Experts of a small language model: 2 picks a token.
Below are experts of layer 9 (counted from 0) of a mixture-of-experts language model. Rows are named router (the router's row for the expert), up (a neuron's input weights, with its number) and show model dimensions 160-239. Each number is 128 + 24 x the weight over its row's rms, rounded and kept within 0 to 255. Numbers have three digits each.
After each expert's rows: "mostly gets" lists some tokens that are sent to it at least half of the time. This comes from a sample of Wikipedia text that the model never trained on.

# expert 16
router:145138134122111134139127103140123159121108111147120147111103125082171122104112096128170143084128127126152112123119130102156137133157145169174163097159134127100109125108090105084108131092123077160108127146098103118136126115096103120162185101
up0:136156130112122115160134119099144176170132146145144152145104120121154136112103074126183126111115134121144108122139118091119135130117168163104172146118123092167150116107144161119146172141118111089110188188138105131120112096163116113124119149
up1:172135152154108088105090102147136099138119128129171153133125152140118117171088104073150123129145123179145081118124087148173138111142115079130133108105112138136103117089144145149119105161084075101083123156094150126139124131123155118132148162
up2:090125141118171133179144124106153088164128103138120137092127106130182155166127098145068170160126124122117170149091123107128103169140121163151183142108133145121126141139072157110087094150151123165154136143143115107136135114108120132116122091
mostly gets: "-p", "-f", "-l", "-c", "-b", "-st"

# expert 20
router:135093138151167128118135118109099097120075120169085131110102161087116096140143140154172133129157147135115122132144110118113154080138153145162146173149101095107126139107122127132141129115121104093110151107139123102110060130102088114086160133
up0:109105135152131138114115113146111133080113159160144105149131097112118157115117119095158117096109117171148127142145134124144153136099112080132134159135165101143133137157130158135147110101108098109133136156185130137101071084070114151126111180
up1:111144123118130123134141137133138119142135165127170081101148155162165099125139164151142132176133123141135145113161140112139170127149161143102122121148116121146101139132122127109129155188102140116138140161096108121117171139099156129119158118
up2:157187120162125169152064092069114091169077124125123142139131183115139137133128122127094138144123152134110115112163085172112129096158124118126125106124159137095108125159134126106138094108106131144119099121121115135127150103148178108106126146
mostly gets: ").", ".", "\".", ".\"", " :"

# expert 10
router:149135122135125096156077122109116141143139104134108151111165097115169152152112108083150133098094111079156123143139120092131133124084143102145125137135111147141139122157105160115129089094133130158082174153103153137136109131101130145177190081
up14:133123121128130083141067108125180083127119113097094116073170154103126151128139110120137138112114163138099143161153106132145127130137093118113173146151112131135108127136139120118123155111153125140146133125123107164113084136137120164160166190
up15:112163121163070135124159156105150112144127165129160091124113126116163078162159138111118152160137160126112136101115149179111157153135164142147142117097106112138103113148125154148156093118161153138123104123117111126149127108079127143099152140
up16:116144144140130106157143163157124146151111089159111129120106156139167111100097133156142121128148138100151121099074138131140118106131096157121078123148118111122078112116075149055144135165169105094109114108098131126112150106136130136139165162
mostly gets: " km", " mi", " %", " years", " Total", " Preceded"

# expert 21
router:150139127146089114146110139091101132076117093145110108113149133121147110134093120113139138119143166136120125112102126154096107155098115153140150157122115127113095143114131187120142104148134135120109119148145165106128122164143132145111136169
up0:127120126110123158115176093125142147139105123125122127111158132133141125126138126093127187124130118128129110125132179140163108098132137152122114150157129135152102115103113106072125108130137135120103104133175126172163143102094143099171102175
up1:124122088113116129128107107087094111135118115124115090146118144113177106094137138154150156119132158132083103143117096164131045178093125131087181110114124090141099156150106111115135134164125088101110145126110163120110145125153140159126143127
up2:124128123116130174089151121151112198110131151118105073127116161112105082080124143173089115138155125105130114108099109110090141099138175103144145121133125156156116103176115108086136130138161155103104167128072111121096128135136156108127151093
mostly gets: "°", " $", "′", "_{", "^{", "″N"

# expert 8
router:180155116131140139138132107136139116149076119143139143108111160098088116114141101096154178088115180119152138116110135133092145165093138144141170136162067130156118134080149179133120141122090118115141175110149162113122112099125113120126153129
up0:155139087128114104171172128129136119078141101144131084115123130137123141116113119179143137150121169140172140168133143135113088129166151144109115122124114138094117104105151140141131136151148120057136111163127141153187139137146104084125118121
up1:112124167175099117120107133123136156192131159136126142131134122058165134120108156111136124118178170108130070101146127081135140129130164136171136143127145167159132098120124110174110141110122169140140111151109132096130148141110128129150070124
up2:121132085140094122137114138115139135160130148104110136159110107164136128125162112108109082152166113153101136124117135126125131151144111127108100165125141113134077109159116136107138131143130140135109099102113087144100148140119118114118130102
mostly gets: " American", " British", " French", " European", " English", " German"

# expert 29
router:119138112171118110113070110118097103169143133132124175122131123126122074085125112110175174105122122125160144128104135117115151115133172151124125114140108137153122127102119165122101141113072118105114150141134121155142109129092104144145157095
up0:145142148160088151140125147133106136103120153129137146146168125149139156117135123100191152133113130145103124166102092118117146137114128100132100104173113155112109144148103172137154086139142096110099111108135148149137100086133159098158123109
up1:118152124100121095130124113108144133153143128096109138112124132112103132141111120149129119116085069112137099083099109187161135133143125121147160151114079098127128127113108157154131137128137181156122159140125115143154159054141109115094141138
up2:139146147106161102156155129140116110095127102145115153104105149130072148099105140182144130112098101147095129159109123113103137092126141119156134106147086112140144103159126142137141127117163123104102139084156169134111123108134141146092158094
mostly gets: " Cup", " Army", " International", " League", " College", " football"

# expert 17
router:143153121118137122147129084130130127149145116135124121124079124100154142158105094112140140121154130136135109158159120108132127127106118148159136148163088212113119154112102101130097109108109127081081108112139142128128113137103118143152145089
up0:170156177094154134152156149130113150107169080084123133091132150143180151125124124078123123163128090077102126118089117122088149096129094093119093134127135207152115097111112128094106151105118143139123136140115138149117121093144131140149102105
up1:118096159131129136124131135105110138165184147118120145118142117172130117142168116081127075154115134138139107061114099134143110177156129160116125117134131125111158143121085143134136155056147141128117134115103139126129106117148151134153143137
up2:194117134135158085118131089146161124145142137102134168138080142141107158105102094139117112120123129103100110107135173145120150103091098160133105125157141128141145111167115106161098133188175047156128145145094120139156151106136156148130164098
mostly gets: "|", " |", "=", " •", "-", "=="

# expert 22
router:142126126101142105164093113131056136099118127158115122123115146105140115157088107111125176119125135114175119119146104100110162140108140145170145122139107143148134105155116142118126096085116123117084157115147107097134129129130133159139119087
up0:154144116144169123143130149142106128135133140131091128133119103085119127114104131125144095142147117126131100139105122121161129135187131112094123125073107186116164130141103120105165155092117096129097092133160093116130139111126118087079111148
up1:184112132125121101151111155141121156172116121115149139156125162130080101104119063124144109139100131160114133118132121157113112111136118122076097088136127143106142150110133141117121120161091118156139177182084153153136128142117139142125081113
up2:131122104108143122128160103143098138093116134148090130154162115124142144134127138118150116143115128095114146161117124115131130154125102146098097103149132128151139113116108145100100136157091093169131103119142123093142146100167113135128118131
mostly gets: " July", " January", " December", " September", " February", " November"